config.yaml
n_layer: 8
d_model: 192
n_experts: 96
experts_per_token: 4
d_expert: 64
d_shared_expert: 64
activation: "swiglu"
moe_layers: [0, 1, 2, 3, 4, 5, 6, 7]
router_score: "sigmoid"
normalize_top_k: true
routed_scale: 2.5
balance_loss: 0.0115
balance_bias: false
router_cosine_scale: 14.0
shared_expert_gate: true
init_std_router: 0.00685
lr_router: 0.00094
vocab_size: 31572
norm: "rmsnorm"
norm_eps: 1e-05
tie_embeddings: false
optimizer: "adamw"
lr: 0.00222
beta1: 0.9
beta2: 0.98
batch_tokens: [65536, 131072, 262144]
seq_len: 512
train_tokens: 415900000
steps: 4507
dataset: "wikipedia_en"
Below are experts of layer 4 (counted from 0) of a mixture-of-experts language model. Rows are named router (the router's row for the expert), gate (a neuron's input weights, with its number), up (a neuron's input weights, with its number) and show model dimensions 0-191. Each number is 128 + 24 x the weight over its row's rms, rounded and kept within 0 to 255. Numbers have three digits each.
After each expert's rows: a language model's description of what the expert responds to. This comes from a sample of Wikipedia text that the model never trained on.

# expert 58
router:120153151142138101125162090161116106109093114125131177132107166117110123115151143124163152159117106150157182142121136142134180189127118151132100136134136129182110084141164112130101122110147103160133120065142152138118113115153136150115131126125108151080114137141127139125139091167125130154153087144110116124114118150114139158112102156096122088106161101126130136138123134105129103126101110130143095117128165147139095132101159148160140110119125127126096117117123153183180155116147090092114114157135159181158125086079101104115146095126125141119108143105138128126181079134089137152
gate0:115128096123136136120078132155109134125122152110112114098076124101113163121130132149162116099130129149097111128163128117136087152139071168150117136080091114125123149143110146124149128107153148115131158127103127156132131095121096088092100098111145156148149113134095137112131159157135097110098145129132106161164129125126117117139151174150116136150130170135068105117191127131114146127092124135123087120149125110154150144115144149126115171118119134111101121166139145107111145061103143116180140167116159122134154193132129135134190096113124069128148136123112116154131172120119145094
up0:126145108139111158115127115159127152090116086130151094123132123096121124146152115107136090137164132119148077077138118100130156072141132151106157158113121090112119120154171109105132094113123126106159164108156138140142116102162124119191105115115135077153146124159116153156107102096159200120120175143103102090125137127144147119088143134140109139162136116132136150144158122126118125094119124106100170149096105159149153090127119104155175140142102120111075130144118100118138090080123142186151069142144136101102122146119127114129090097132127140145148112136118135153137109123127112136
Description: Mid-name word pieces

# expert 41
router:160148127169153085189173101163089124116113139103119134104105147144109120108150155113117129185130108135098131112135142152129150131160138101110106140120155097182101107153134113109133112134162124134139122057167135139137144146138161121109092143096116136131078112110151160132164084189128115109142139162104122135143120164109146134092111091093103106112157132118128134122083123094102177126113121110155102085126156115154141137123121153149120109094142142122099090130118116148126121121117115093130118133116131191164132129079153126146130118120133119136090124120107127109174108164084111150
gate0:131160092138123112111100134155115125140095155129116120138163119119101113133151115134145131117181106121100122152117097114110132137144105145148103124107110075110131139099161151118138110167102123160162143112149110098171145132157127103107108139109118156137118122128091141129123092128136120118107152094156116139158151158103097159164110139119143137121125139138098090113175104088131132135074164166137106086142131132111172165092094144141101202119100092124163134111141128112091133126087143113148184103092153121147134120158120114123164103142144061111138159124083109158124148094122140091
up0:076141127155151153091163139135103138091145095135135112112119101119143126094133139116157089164131132142153087121153105131116151103111163154157152142136103160154115120147162123102119083139143159101153125129115152122166096120124089100147112114125104141096126125114120144116124102099198160112124097101098180131110147126183124067139093133142114137087125145126117134123148105158109101125088120109108155095137124165177121110145141106142108146158126105111114140140102089148192094125109135163147092133116107132124127120114101135082132132110112144080145081121108151101134125116092115086
Description: Mid-word name syllables

# expert 56
router:148155116131105143138160110120167165165097136116117171100088126124150092117159145144120099151123134135104137124160170122129128168140159153143120122122144098121112095146179145136101094154160145158128153064147136146121141126149129133118143125091103147135078139112143179105130067160103177130148117140107137163129127135076150153110118126072099119140137129110129150195098113113161134149103085130100113085124151138170104123115102143194093114096101142130120124120069136127143144125136117100125133139123153161131157122137133117108128084133121121109119139102141128120143097121105094109
gate1:131141111112108145123109157124120187143110143102149160154142148102124161125084094102140124124158159124092080159118144113097154160090164092171159129155136128156122155128121140162140099098138121148134125134151147171164159161122137106136074137120150149101116081144163120125158154126142117130146123121116110151158108114147114107156123116148141122121127177116137120152120157140148145117091142209086123165118167146118168138098094186148125135121133166163110127129110145122123151117074127147164099127162121123151153113120114132137138092151130145162117121171099094127147124131156144090
up1:155104153114113199089157151112142139135092146117135132123103132101119194158081109112155144128120145133139153101123101105110146120118145125108131122105136135101086143168147153115127170097140144179116160115137164143074095168105111152162097088125116136096107140130135102090101119099172117157132162133137125120151121156115161170146177125127085102200123142148144103128157147116119138130159104126134108108128114101109136139141139140125140124105120139148128172160129124102081132127116125147083146139127116107116110111124098156141158128119156141090117161175125097108176144113113146105
Description: Sentence and word starts

# expert 6
router:160162167142107154124136108130126153085122136095114104106098155107125125126159111148155095153096112143106127125128148113146176180184150097151106129113151165198075109158165107150119119080175099143143141088152131122159118133120116147136090133147127103141112159120146142117117097173129136115128111140133100155113142133095131151107153140092127109104168130137137152150096101085138126179121089129120126088109155156142111096113114151172100147102146108131099129128136109150156138138128114128115130111134159177154178090113129122143126134161127128097113132115128136123165094128102083146
gate0:105117064137128086133140156121096137126147155124105128136157130089077175120144084138172116078139129118072123150159148106131123133149114138099091155067102125118144153176144153117137119129108121146159138123139134143135116136089120091090098146111124144113160098140131145124129146151146103112080139117140127120158164111106110107152119175158132135122092147145110102097172098112153137123115135133147113090128167138130163141140112144102120154100133141138137115124138133164133133093126143075171160192127148107166127125130132107126165109088132089124111168105084109132140135114119134083
up0:143145124124123133117130112165098155130129083130156121108134116134106148122123131116120061102121123155124079097131076129112153094133157170108153138085099101119186118135168129099160087143138139112174135122124169122172104143143134127122151117100123111151139108125134163109125107079161177113113157134101127102152145127161101096109148150130105123156171138131102133132164135160114136120072111121050136133113125141156088106116109125162122157141100113131081134134140128116141103079138126150109128150108150106128063149120092118131121091099095146115148131113121134144125098124152109094
Description: Word-final suffixes, infobox values

# expert 21
router:152171125082106118124132092088165130129106084099144119146116144136144136129147127100182097149120108144136158114119143122153117172120146101144086136159134119178088120134167143127076140120137131148109118069102108131144156099137114121090115131108116120096092147102114133135115104178089154140135126152082153113125118161125135129096137131111148135126141115142126124161114137137127151152115107096113135131144200097165107102085125166184143132100128105115089128146109142148165152115136117110101119148106182182173131123079129147170138116116118151137128144131153162147160135118103116132
gate0:107167099135119128101084123157108154130129144116066114121115077081084166127147124126194089114156094135128101135163111110149125128139098099126102121115097128119125141148111168136145149129134130132138172114098135137147119114136112122165096128123163132178127090130109150103091120165150131124116113094137118116135135135106142121126143142141144112142124169138118134119174150096134147142112118152124134080152143131161148158096116126130098165106105092100123136159150106139119147085122171139116144167135156146203166190128140154126192128124144087143119162094134112149120144119121125110
up0:128132106159107146097121124153114150130153108142133108117123119134126114135141149117162110131131121134143090097110115104161135083144109156111181131148142097132158144152127122104153092099114114111136152105141135123124126115123092123178154130126108134186145093128155133104126107098154207179126111107126150093104143147145148102154125145150151102138135107127105164148145130135091139079099093104116169106130130148173136074142139118120143122121105092128094155147153138110138072048147121168117094133156155105107124139107107123095122090125124141126141086146117081118101142159095148099
Description: Inner pieces of foreign words

# expert 63
router:158157132147088090152136117138128157121102132081101150126127125120161125116155131121160123135132137159120129118156173117131132190158112127152065137154147102130106105112133125138105119126165118132142154088146142101108144115122133104128113151154081106113108123141127140130114141173139143123142099115112158169135134174084138099117136132108127100109172122111120152165075124114111118119118133140138082122131153146148082107110087171191124105129126147126100106156107155155095168139147098111133155117112199187133149107082119111139111093118136140128085119153150111125171098158123133117
gate0:148121109154142124142122135141120160125126138149106146124197110139105155131168142148174111086139162165143126125153131094127096147143057162110120124112109143100180130128138165122117152144124151161143147137148133152124115120108130073113121125128131140134109104117109172092091132147117151139084113091144124126152131157098118144137097118132140130119151154129121098078170105100129142173119117156143103095119130126145171176081107133126078153103115126089120116152118146142094153110133163135143180139150161131142098149129099169115134095130137080094148115085107119138138113084131120088
up0:076145095150117116117132158160118150136141101138106072120115097156115124137139162119151089145171164128140116129145086095139150093141156139098153169102114105147139134108141128086137094130148189113116161115121161141144135101113101137184109154102089119148138112152136099153127109089156145103126121133107130119095136109124157110147145184132142142155116125114120130175098113117121166075077138110152157144098120106139134089142159101153125136167144122100144120167122132133147074105107119146123114126130177116132147157133133151099145108169155165107164125132148093162132126157101113135
Description: Biographical linking words

# expert 4
router:171157108126124135133129139141134149124086111121140121118077121125078141108173144146160099126145133171120160146143171168132131172087123116141104126128155104143102130135155104112125093140149120116111163053136145112116102115140130134093129140158100131113105137135155136126111141165112147130135103164108102173151100146147176151125126106104124135114146130112098115167111133106106130136153101123109124118122168131176131111085130150151118149092142138143096126092123115120119156141163129088141159166075172176134164105129119140171143097144100159132100119120122105111184104124090076138
gate1:165127117105138166135128102117107122134074142113123118129169153112146153116092151113131128126154171150092141116094137114142133150041136081154136096150169144100115107134124115148127119122176147137117109116124135142149190155149108163119110139118147121138124092116137123123166156118123134125108156104105123140147152152112129096178145114107161073099165155155088114120104150184179144123101135187087104156127145126137142145083080122152130150122123132161063131110138135118136133123085110117133096143127093155116152122120102122091138089120137132132124125146140108131138131135120164132
up1:120119119152178134088182116146135131140125124087107144136150104129121125131125078100125126113145133111154102062165069150104166113160148138106169150117143105140114146163137165098074143080133139156096127103096136125088125173100112116156118128120118158111134131121147107095124101125134110145090129097123126128120132164125079160092143122139103121176099139144119118098154151106123142107150133118134140093125128097092140162131129125130137155118113147134119136140137139127104168117163131109065147067154139122108163108123119155189157139126159133116122123190131112120157118124098116109
Description: Capital initials of foreign names

# expert 1
router:150144138093134098145118080111124124095117115092147129139134159135132119133148140111124090139089118129080133112141118140140129170107173107110089120109151114171109097168149141137099104134155156135140132068126101161148139105135121161129059126120114116103088126134156109118130122181135072143114121132098135138129146182109142092100153118113117111148137168146123120138082132124123161143121090138086147103128171148149099085131125133134130115106117097142094133110141131169112131137105133108158112110135163190172156145076116119156126085139092149115132160120146149117145142124086086121
gate1:137127091071115173114126137089118089141104167101170128168161109098103159107085079117110123095128140129098112169101124094115116143113145106131110148126126118123121133112130129122125107108156106108098118082135138183134164171156153110155117097105154120134136133110144089120151124133126078122101117117125124132150116120101134115128144140127142097150123121136134136113093126211122143139098156150096163177160141187105155124118099124121125127130103105154096136128135102108122155136087172129125086098141117140139117121124130106148161108177152155136133108165113134168156111113125168085
up1:089085105082119186104161146110135121133130155126130128114163082096101141084115088110128129144087143131153142146161105104136150112105106123129118151100135128157094132127138161104120131115162139141105122122124134135081142149162129128178115117143130079115114166173189094094087094102125086117131152132106130111133143169126126168169130111165128056144117130145098137141131145121147114123133118102101145093088125158103083133147126105125111140118074130158113137172116126149127134147139123100085143136163167149162113118138134136142164125133159134128123127155140111122148156094113167103
Description: Mid-word name pieces

# expert 19
router:141156151138116098120153100143132142121076110104110129077098161125150108118184135120142100175092119149110136091140152124145161178157136098140086115143170122181114108162167119141119095111194100153135150110141114137122100124124140147099104137147095127114115137128132146089125105142103108104115131160092141179124132138099151122088115104119109117122178148120140144171069140096159133150112087106111133112110160128139098085127131156185125122118126126125112143138138129154151150160139086126126137105121157156165163099110131135174126100145102144119120147116121135117163118148104099129
gate0:117146085120145122116111158145092142155130167140088141137125103097081140097122102134176122127150142100112125165175133088141095127144106135129103133090116128099150117125109191133127100144091134131138174123120132118108131120135102102116102149108152138166144108153096099168175142129106119125088124091149130108142153118114143154128103173131134127143105208115125121099181127111143150122117125153139130104136160117134152173095085151135073166140116118117126129130111145123106147104136171096127180159120150114166136155125135112116168099106128101104154131139117127154095154085127136094
up0:101119137151135159137123130192151182086107087157139097126155114111113099128132121133138064143156138122115124129155132129128167110137100143110196133093110092125136101113153124114136073110127142118146122123097133091170138111122121152110127082108109116148104104154149151118104109097132156116150119140079155121119153112161143109109146115118102180121170122131110184163136141135090130101101126123090144174140120163116118090128150110162112149153112114093109168168128112088130103083117100197133087136129129096113131158133122127123112120122150135137124098145113114114098125114137124110
Description: Table cells and names

# expert 26
router:154133159130140118164132121121139137119102150117121158102137152124151121087144113147163114141138124178112148098156173128132139184149132131115092136097140137135109124176166126117084111111163123127118163098116149134115143105118110117127072145119113144107098116149119141146104081162120113108095100130112100178096165131101142095116139126077122149140140152108129121115144126096111097121100108135136121092115178141162124120135104136146155118109087151119128143137089158127137163129119103081118150134112169170177153127083134093154132059160115114135102156078133123152148150099094111159
gate0:108122117146145121111117146110135160149158150151101126106172122140091153120156141128160107120156104132104141122148156081118088125172110152110120142093078114085146101164131168105129119133114162114181140123100114104138093130118130079137083167095102139154160131105087134121101153167121136168108105075147139114147155153100127138116121133120133162119125157093106095114186099112117144157092139116169154129120122117167175107109149127125119172149110143110089131101126132114099153102156119120109178155152142137156123161130111135098157113161116087110106135118121115161123150094118128113
up0:082151093163130138100145116148089132160123081112114130100107126098096113171154111164123071137101150132130117098107106104139158099160111175097149171131124093166149112139166157109189072120154142125125126111110150154149130093140140114109141099110080106147156115096138150116128099078130154121127117153092156121139154141180112127137131164131154151121126126124124140135120150143128131111096107126123125176097120135128126128169143111176102187154148127097109127159136171138133096103130147129098087167082144104105140143109114108137135120092111123134132105133147132137136103131119121089
Description: Clause-joining conjunctions

# expert 60
router:170146124118108103159135130106145119108149131100124127099102148100124115120183182109116109160116094162144147113147162153149132153094113124129151126101104126143104122191166105137122114111169095145144151068122100153125122115157168137119135150109091128091081099151163178113119082157126116114105115126090111134088102158124130146127136133109112120115145127127104132150112110128142118135101101121108139098138147147152104115111108144133133140086115119147096151116095122143111158129137084104108121159132176200135156121075112117105158106118109156124117140068161113123164104125096116151
gate3:138113104107164130132124141108095147105160144101141127113120155139134133109106129126129131131135171117158076189121172168149113136141161105161139117122152155096127120178129123173094097134095144153160146144164130107116161142146123126121123181110123102110145109118128136149123124105154101112090165122140110128139117115081162147103124133136146142178125125127100133146138138132098123144121156199145107142143131138137128147138084140141095109143112127090071147115075134071128144122109157110117109103102113121135123119159115101136118123146120084139102197102151060145124163151127109169
up3:130141169163159138127102152098130151130169152114142117096121103154078159172125134122098140070139155122104102143163150129134098110135151113122140145115147146165112157128138107186102122182129125143136137127133076166123145098155154090123125163135163111139124115099162088120093131120110100159132111137131110137132142118119123141113123137170122164176124106148090097145160124116116107159142129150157125132074111145163138128118113120106097131104125138077113121135097124110145165195140191137108165134094145127149144116126146129131112151151088126134174155121116146151173156107156138128
Description: Number-adjacent pieces

# expert 54
router:145133128119118111143138122105119141112125107133128134108128153134165148150174090113163100168138149193117149099150134145158120160106134098136048132139150118181116096150169128125104145131168115131148145080122122123127105126135114132143101140117098116134103098125118106106141112124129131148134095139106121150106124150123159129117126117133147104134171124124120162197119131089130152138110085142126109123122162178146139108119166149182110106150130083104119121133112144139147143156161115092117120105122176169191152078086115140156121096147119147131112134112124165106179126097087123152
gate0:152161096108110132131096110143133177167099114129109110110136083084112114111135117139160119106118129145085130135123127113128105144148105136085148127096110134111113067106132193117151112129104137131141175125127134132122110125080106095122138157098136145125140114119100155093127130137100152152108117088144103117126153124115117165106125148148124134139127160125088128132163128113113126165106141160126112125139132142139149140109125162170116177095104125089136117115110147152071171134113137117110149170150158132155121181150102144137192113115157073096173141131089102185141160116097115119
up0:139110086120098128120134142137126150157133109149154092086110098093122134176159124115150100128118118133130076111124118162124124097144120131122168151126086099106102106124140131115147108130127136142121127126095117137118145108104131127146127104113106132136115099116136151123180138096157174136156099119117147089085142121161136143116130128135134091133185102120104155156126108130094140127080105132124180142147134179123131020115133126151119149112109125118084092151125126128159075107121124197109091135129124117145126186113065112101137122112144137100133124148124149149114095141123145119
Description: Coordinates and foreign syllables

# expert 29
router:163154143135141121162142124150127156103081118081127151132164133107117116128155134141173108187144174149121132116158171130110148173146162122115094143142140113140125112162155132139140106129129125151137157089119135155141131108111118106118125130115101124092118153115175177130144142144126118136141135182075159133137109159082134126096123138154122129152160148104117157152109154107119136168117094124081126115129170131144110091109089145160124126124138139133106119131082152146161162116154103096130149102105173161190150132078122114140128123152116126126107106111156117096178089114092103093
gate0:146120110133110134129088114143133166121118133093115155114145110100115193140129118149137110132134166140144171113148114077134139155159080133125115137090098137100173110160115164146137131124137124124153129126098165123100131131092153087137127093148127145142134111124120150123134170150124123152140109138159143123167137125107127140128128130126134142135168162110105112092176137081152162154124114175082105104109131169118170127114085122123136148114101117108122106134147125120158165120105165115169166142137151112158122146146156108180200102097150080112153117124123137148155168083147132084
up0:120173125107174145093161131153106135128146098142127113100126112140103153145169108100155082136129134153132103092148099119097151093128149119131178152121152066139148126137181152094135078130149137106146123113125144156122148140136117100167090120061112128152137143152137191151111129100177144152107096111119115113129127154134132126118148126152115118124162136140096129149168130119118149091081115108146138143128098158158137074119142081152120164147118146098086141167112098137146157108127105155162110134120160117126117107087125119145154111159136141123124113171104112122135094157133155113
Description: Auxiliary and main verbs

# expert 42
router:158169123149135097114140114133141140125104132073120122116123176129127145144182121108142089185088102160101138110128154130143157172140129114117059126159163106153111119147148115130112096096175100124125116096142126118105121119086126106121109146108127135123102116141128163099121124147104128152131118119103099161105113168078148152117132107130130108098156141131127153159108132100171140155096133108067120089148173148138127076102125170169141106113123100103122123122135161155143155152147107126105158127117135164156138110091114115113152121145100143131090164116133158123168099144112091158
gate0:101151095138104103135133144087116131146122147128090151195144116078065161099146114152165111132158129146095138115144129078164101169149113167118109132096116159160127126141119172117158078141113091130139138131118132117107130131101120103102144162129123147156102102133118148121127114156088148145121136094135097113123144112128096121103111131119125132112114159110120089122174129110160137143087136127151140090125115124138159164120120121132118173117148133104133095163118128134134160105145191100155200167114133114170130171139138138128174100128135090108129116114094132145119128145110115080
up0:095141118133145149083133158195126156129142069161140121078098117119087119150138165119152093147163150131133089104126112126140144116159135128118161123111073082119120126130169175147145094131142163124099177117108162151168140095108104098157105121080145128154103121150147150124126115086140129110129147136104143105159136131153136148133115107131135130134141121114132165151162137147096156103057098149140148154115140144139167083142163117176124147136164118130103139168177113129133116137091138144151085150129146119120127116096108102123103121120134137115147112154125117154138079129111139126
Description: Beginning and ending words

# expert 2
router:135153139146119103118160097136121153125085115097128136082116174136138112119185117120137092174109127148119140083139151136143160192139140091147099119150164117187103106166167120149114100095176108142120160114142111133110105126128139143100090137150097131114104134126130147104124103147108117106118150164085137174121143134103152114105123093128106110110177141110144152166083146095151129157118071110102124114120149138143102084133131154180133113110129127103116148144126126147152151165146098125111138110123158155176152097103134123162130103142100145111133147107123134118167107145101088129
gate0:148140086126134117137103123138118152119115154149109138177142098085065150145118140139170139105142120144074127124163108100103079131129099156126113131085094115120140133125098191127115110131093155141118144123101133121135129120115100066124116161137147142166122090127095108088125148138129121117116122095147101093175106135096143135115148159130124127123096181114125087101184130112129154145088147185144118098150153119129171182113135104135065148115142129115160128164120153157154158106139153123150153147137137133169143156141140143145147107127138095138147130124097119150125138097125142129
up0:119140143141141157100145120158133186111150088154129113094106114096103132166162130124131074142155132135113103107147082095140150077146158177104162113118136110110118122104171139098127102126143139088153112111101138113186130103143128138114100126114091101138113108153126127128110072115148142060114098138103140120116126128123118086149151149123104122159136124127135139161140117137104127039074130106122140158148134182152133084137106122142155150158102092114103124139124096097173113097092122154114104159117131116111132139118135118120131139141125168136162132151112137115137112133138157102
Description: Sports table cells

# expert 9
router:125160163112132090150144107152090153133126109109118113114110159133109107104150124150152096146137130148091126136172155160153150185131116137124071136155122119143103117160161148162118087139144125158108145074091141114123111114140099129116138126125115112120082119143134141148152107140110116138134136127110102177122131146107133105101153111100118133104151105120113103168100154129111120110138078122124117136127172168149111112104095140131104136128099151109133143129126159121151123138081128085142156144118166175158168134083140095140121077137084136132126112061138104131209110127097100149
gate3:152157132067151117122137111149114152096134118122097112136098151128095133091082124123136123134128186123111091162144167149120146159127118103135143134142117110082137096153096124161098100140155112148123122133096133104115189145140103101132094117141146163119134112158091122155157108112152105149117175143116133155159131122052129119141133111122119150114142144113089111130131134108110131113129131163098093121143203149145129150123067133153097102145131133120119131144105139117120145122099160112174115135095106152123123170150141085083128130148120100151137114086157128118150144135125144198
up3:140135173143126125119100118129127136117167157138120144117120103153078151132113127105145142086146136079053110183178144169172088121149153145104123120145103145096116160115110122150109096141116117178096130131082148105154120132178128116117083093133157107176103142152098108122103116120118122205153123083157131136140154099103135160143124145143127143133105128081152098139118134140095131095120133155126141101103147144161145148152110126157121125124130146089153141112103107089117128183102140102119141166113117145163138154119120121122130139108103111140141134138106132093153123126161147115
Description: Paragraph and sentence openings

# expert 37
router:154168106110137113131140122134139160115116094075139170100121142119093124153148122094117131144124141158141173119157139129147142154128144127117087120143149077134124157139146060149127059133149131155129116129122111148160140144124118137116085127163121103130127135101131156106111124167104127144095130148114104122163147163101138109147151142100102121148172153126141176147112147120139157124118116135132119071146186156141118137118103155176106151140138123108124123143107114191119139140123112113147139117119161179157185113055161140124130088131123157127125146099137107106160095147099095116
gate0:117149124120131106138124157125091147133149097089080147130133085100091147130135137157130130100144129125110154124198103087150085130118116155129106146083111111123156164146126091154142105119110114184142162134127159115122160145086127116115130115138116125140130099115137130097133131153092117119076135127152116137187128136145140104138157141102119118134133159124141105112198152131157174135118111160145131084122152134124150166152096123154094181145138088101146130155131156158082157146098165113132176121106134137141133144101155149148148111124125080102126156104100090130148127114115091108
up0:096157115143121114165146126138130126097169066157117109135136087129103165135138145113129090131159117133154124098160116098172140106150170140139131147132100094118149129115155084135140081132110164123168141112130133124151159121148150118128082139112060099185151111116144116116119104093137151116128138103096165107107142145149126095119109145102107140193149087103126135136144138160111148110072136119118168100109148159140127121135081112142141177167118122115113139169134114143137106089095157162123100124130141120152112116074112133124091080146131133117142097121105125135115107102109121145
Description: Passage-opening words

# expert 14
router:149148173139112115118156097141145149119083122101120131086102167127155111120176125116141095174113131141109147078136151135153153182149137101148097127150157119174100106169164120143102101097190097138135137107145116137126110130133128138114103144138104116112111135125125155090121105152115104130113142166094134176129130139090155128112125097126108119129192149131148136172082138117147140146113082095080128118119154134132098088128128140191123113126113123124108159132134142147149145169150105139117145113127155157156166096101135142179127106153113151098123146100130130120170111153104091130
gate0:115142079147097127126111136147114113154133136133097153157136093107095164124133102142145118131131084162103131131166132098127114116117055156144115133066106114134125122184126154114133109138103139133173140142112133117074134145110145068091110154124132082143121107114117134110110157158144120121106133096145138107166135120162087148122109113136136105105120172119109134103204136089114140124108127182152154098134126122130161141111110081126104167124144115085137147132076143141138151116116153107162155128143114122180099156137129155110161098120131106117085163121119126122138142091110143129
up0:112135128186170158100149111202135141124116076144119103102130072141109153125143139129132103143176103131106100108126133116118150084147129133101142141140111066132128140104159118121149082151171149125139160110126149153159129143131122104157089112131082097143121115156129154126115096066141158150111117133114165094090138132146107128146110150134147103147167137116100163111124125140084164125094145130130152111136119141149123093136169104140123159133129133115091135109098099124166092098111139159102096155152136114135132153129093096113101105120108148144118081168111155108142091122109115126
Description: Table cells and suffixes

# expert 5
router:137160163139122098119151095146133144118084117090119138072111179137151110120176133118144101163098122144115139084141156137145165182149138092142095113151165124177110116153172113138122096096197103157137137111137118137122104127129133137099099131157104129111112128114129155098122113145113120103113137162090138178123134148097157130100125113127108111126187147124151140176065136107148138151109080104108131122118158133143100096132139148186126112127125119124117140141132131149156149164142087129124149114120150156160157088112131144167124111147101140121121151110118140122167110145102088127
gate0:138145053126156115108096129114108171159162133127090116137110135101074194125131158174150117123141123120085141149134107099136114145125088123133145147092111131142145107146146173107109137132099117143142152139142135144126123124099146097125126130104125115153132079122078121113134127168118145165093099105149128137135111149114131155134124149134124106123127185133099089133157107141121145102103139166172100130112155108126167147122122136109099173114140111107129123130106147157111170111161170097142154168145147133126146137144107091087175114106139075120127124120100109130144146051142140105
up0:113139135155152148122160101167127132116096074142127113136140119124094122149148107131133082121192129127126111089140115102146151082168173159113135147134148105115157121108162116112117089127129136137126142108089118144174146120127129123133107115117096088080123106116105179163096093105166149161121122141057144115150161121136114094098123143100120116134161119137087188177135138146116108091076086116123135147116134165143128099117146100174146159127105129135090157151138121133132118106157137183160103103126136101111132151129102134127122114092130127139126123152103115142116099129091153124
Description: Numeric magnitudes and table cells

# expert 39
router:149166168125122136143146127130142141108074121111149146099100164117142116092160147153114104166095095151095146086150142134130172182124151139137064156138140101172110136165148113129110109102159100164154137099145144159134112118101127145123076142148122157116092121122144148078117102157130108137123090155093130166154145154111158111136155140102132112149171138118137156170040117111126128153106094122092122107126176141153120129130127149187113138110120138129090125127130131145133121123138099113147132154108152154147139137116125105171138104130127157116133146099134139129141113127093086129
gate1:149132139142147114129114095106113141117126120093104125152116093118141137132082122118129159118138117110059087114124089099100138155087183137139167154111142125150147135124107111157129139111129149144131122114133132149132164132134129163178124121113165139163113129147143134093191179147157110164140134154143089153160133124097108117101123101151108095133145119133128176127122138192146139074095135190102087138150163122101140117067100128129123106123129154155109126137149133152147161129075124154156073140141128145119144124131126119118123101115158147173109117159126112136146105165120153105
up1:121140126163157151109150162106152107144128121090145072133151122119135145123071108090156137148107143126122141129159081079134144081108103119148125107103145086130125118139143102096107152085125173126119131110107153092058127150107100121132121120113080131129102121120178123124112093118169088189098164118127140113101116149100089154155168138136107106165111131164150091104146139156136124114125095130109131113150137121138121110136108145131158098170115121171115165171139144167127132169108099111102119106141139130139129115141128157127133123146143121101115152176169141120146156115140166124
Description: Digits and table numbers

# expert 57
router:136158119125120102158157124156137155127097105081135146089145178125140095109144087121143082139077119151115146092150152130126166147142113117126087130131155106171127117143167133163116122105191124133150112103131094136100121121129122141114119130130138125110109109105163146101122133150126120144108106156108168181130129182099155125097116100110129110095181135098141156161103143095138144141108104129111096116136195126155123089148158179165153113126122143130108114158128135148126175155127118136121131111137172180157152115101112104154132141164133141130111134078136124120134100144091092114
gate0:135151109123141150128110138153129137092124142107098148124137142113094180157124132148141116104118105111088143159196113064110140136107062129149117125094120114114124112127110199131119117148174140123176165134129160111113120132095111106134112119101125101148128123094090130100103119104136133166124138129147116123181156127151083135098128128132113120112122166159107113121163116074142151133112145138167110060081159114106157174103095131127115176118080140076131122141119154119118152091110147128143164142139140126122127130132133115112166102121125114153129121088103098143116128121107158133
up0:113141109146124144111137137163142129131142119190119128134121091093091139132198141147152077124139154138124118083104090087132139106161167185099163161117094088152146163141166119102160088121148135137142143130084157144166141110135111130168094101109099111155131165109139139137118100095145142119144131123081102099156161123135104093163128130140134141128166124105114138146154139152113123101078126087092148151122121124111120078128124148160125161163132137104091124150134117125144094099084119165134112151141145132103131138119096130123114109125148150116111075130113132163134113101124166119
Description: Verbs and auxiliaries before to

# expert 59
router:133183145154137137155138106154174123132086131137142137116128135141136110101154100127160108170115120150134124148102113146156149159149122099161072128113172097154128092129158147118137087105147137145129118073136130134102126121155113137125123125105121128093150118146148116143123127145128151148123110116111086151134123164087145111070105113076141140136153115114121127138115132105106113131121061119127107091150176160141115102116097177144107164103109116133152122138163133146107132125151116115115145124136147200174139111066120158145159121142102138130122149115113103166170163102071094146
gate0:139142128112111104133118141116135126137127171141127154138167103131113139145121099133159118111145122121089113159154122117139136130132054133127120167064113116102142119159126177117089132121120106156133152096120147122157112122127126101163105136105145159119136085155106161131176139130135129128107123131173084142164131157103140148091119141132076149113137140176111097125156159123143085134110112117177067128136126121146142160115104110113069174128078133154145116134152152100091117139112143108142160161135167153150135177112128127108126142124146086128132150114062099128119120084152148135
up0:114141123176117141137135143191106101114083100128103125089146100133112135119116117143125108110154145118150107119144086126161121065162091150138176134139149108106156160141164155127144082118153153104134138090145180128161115130121133099146076128159117101140152109119134153122152107096155150103129129172112167121131136115134111095090094112133140132124146117149139135150104147105104129125117080087117134137140134177156148081148111132123106158169113117140117097149120094099108114118133185141115091133143130126136086136101100105120095096108165138130154074154168087146124124132129113132
Description: Lowercase name pieces after capitals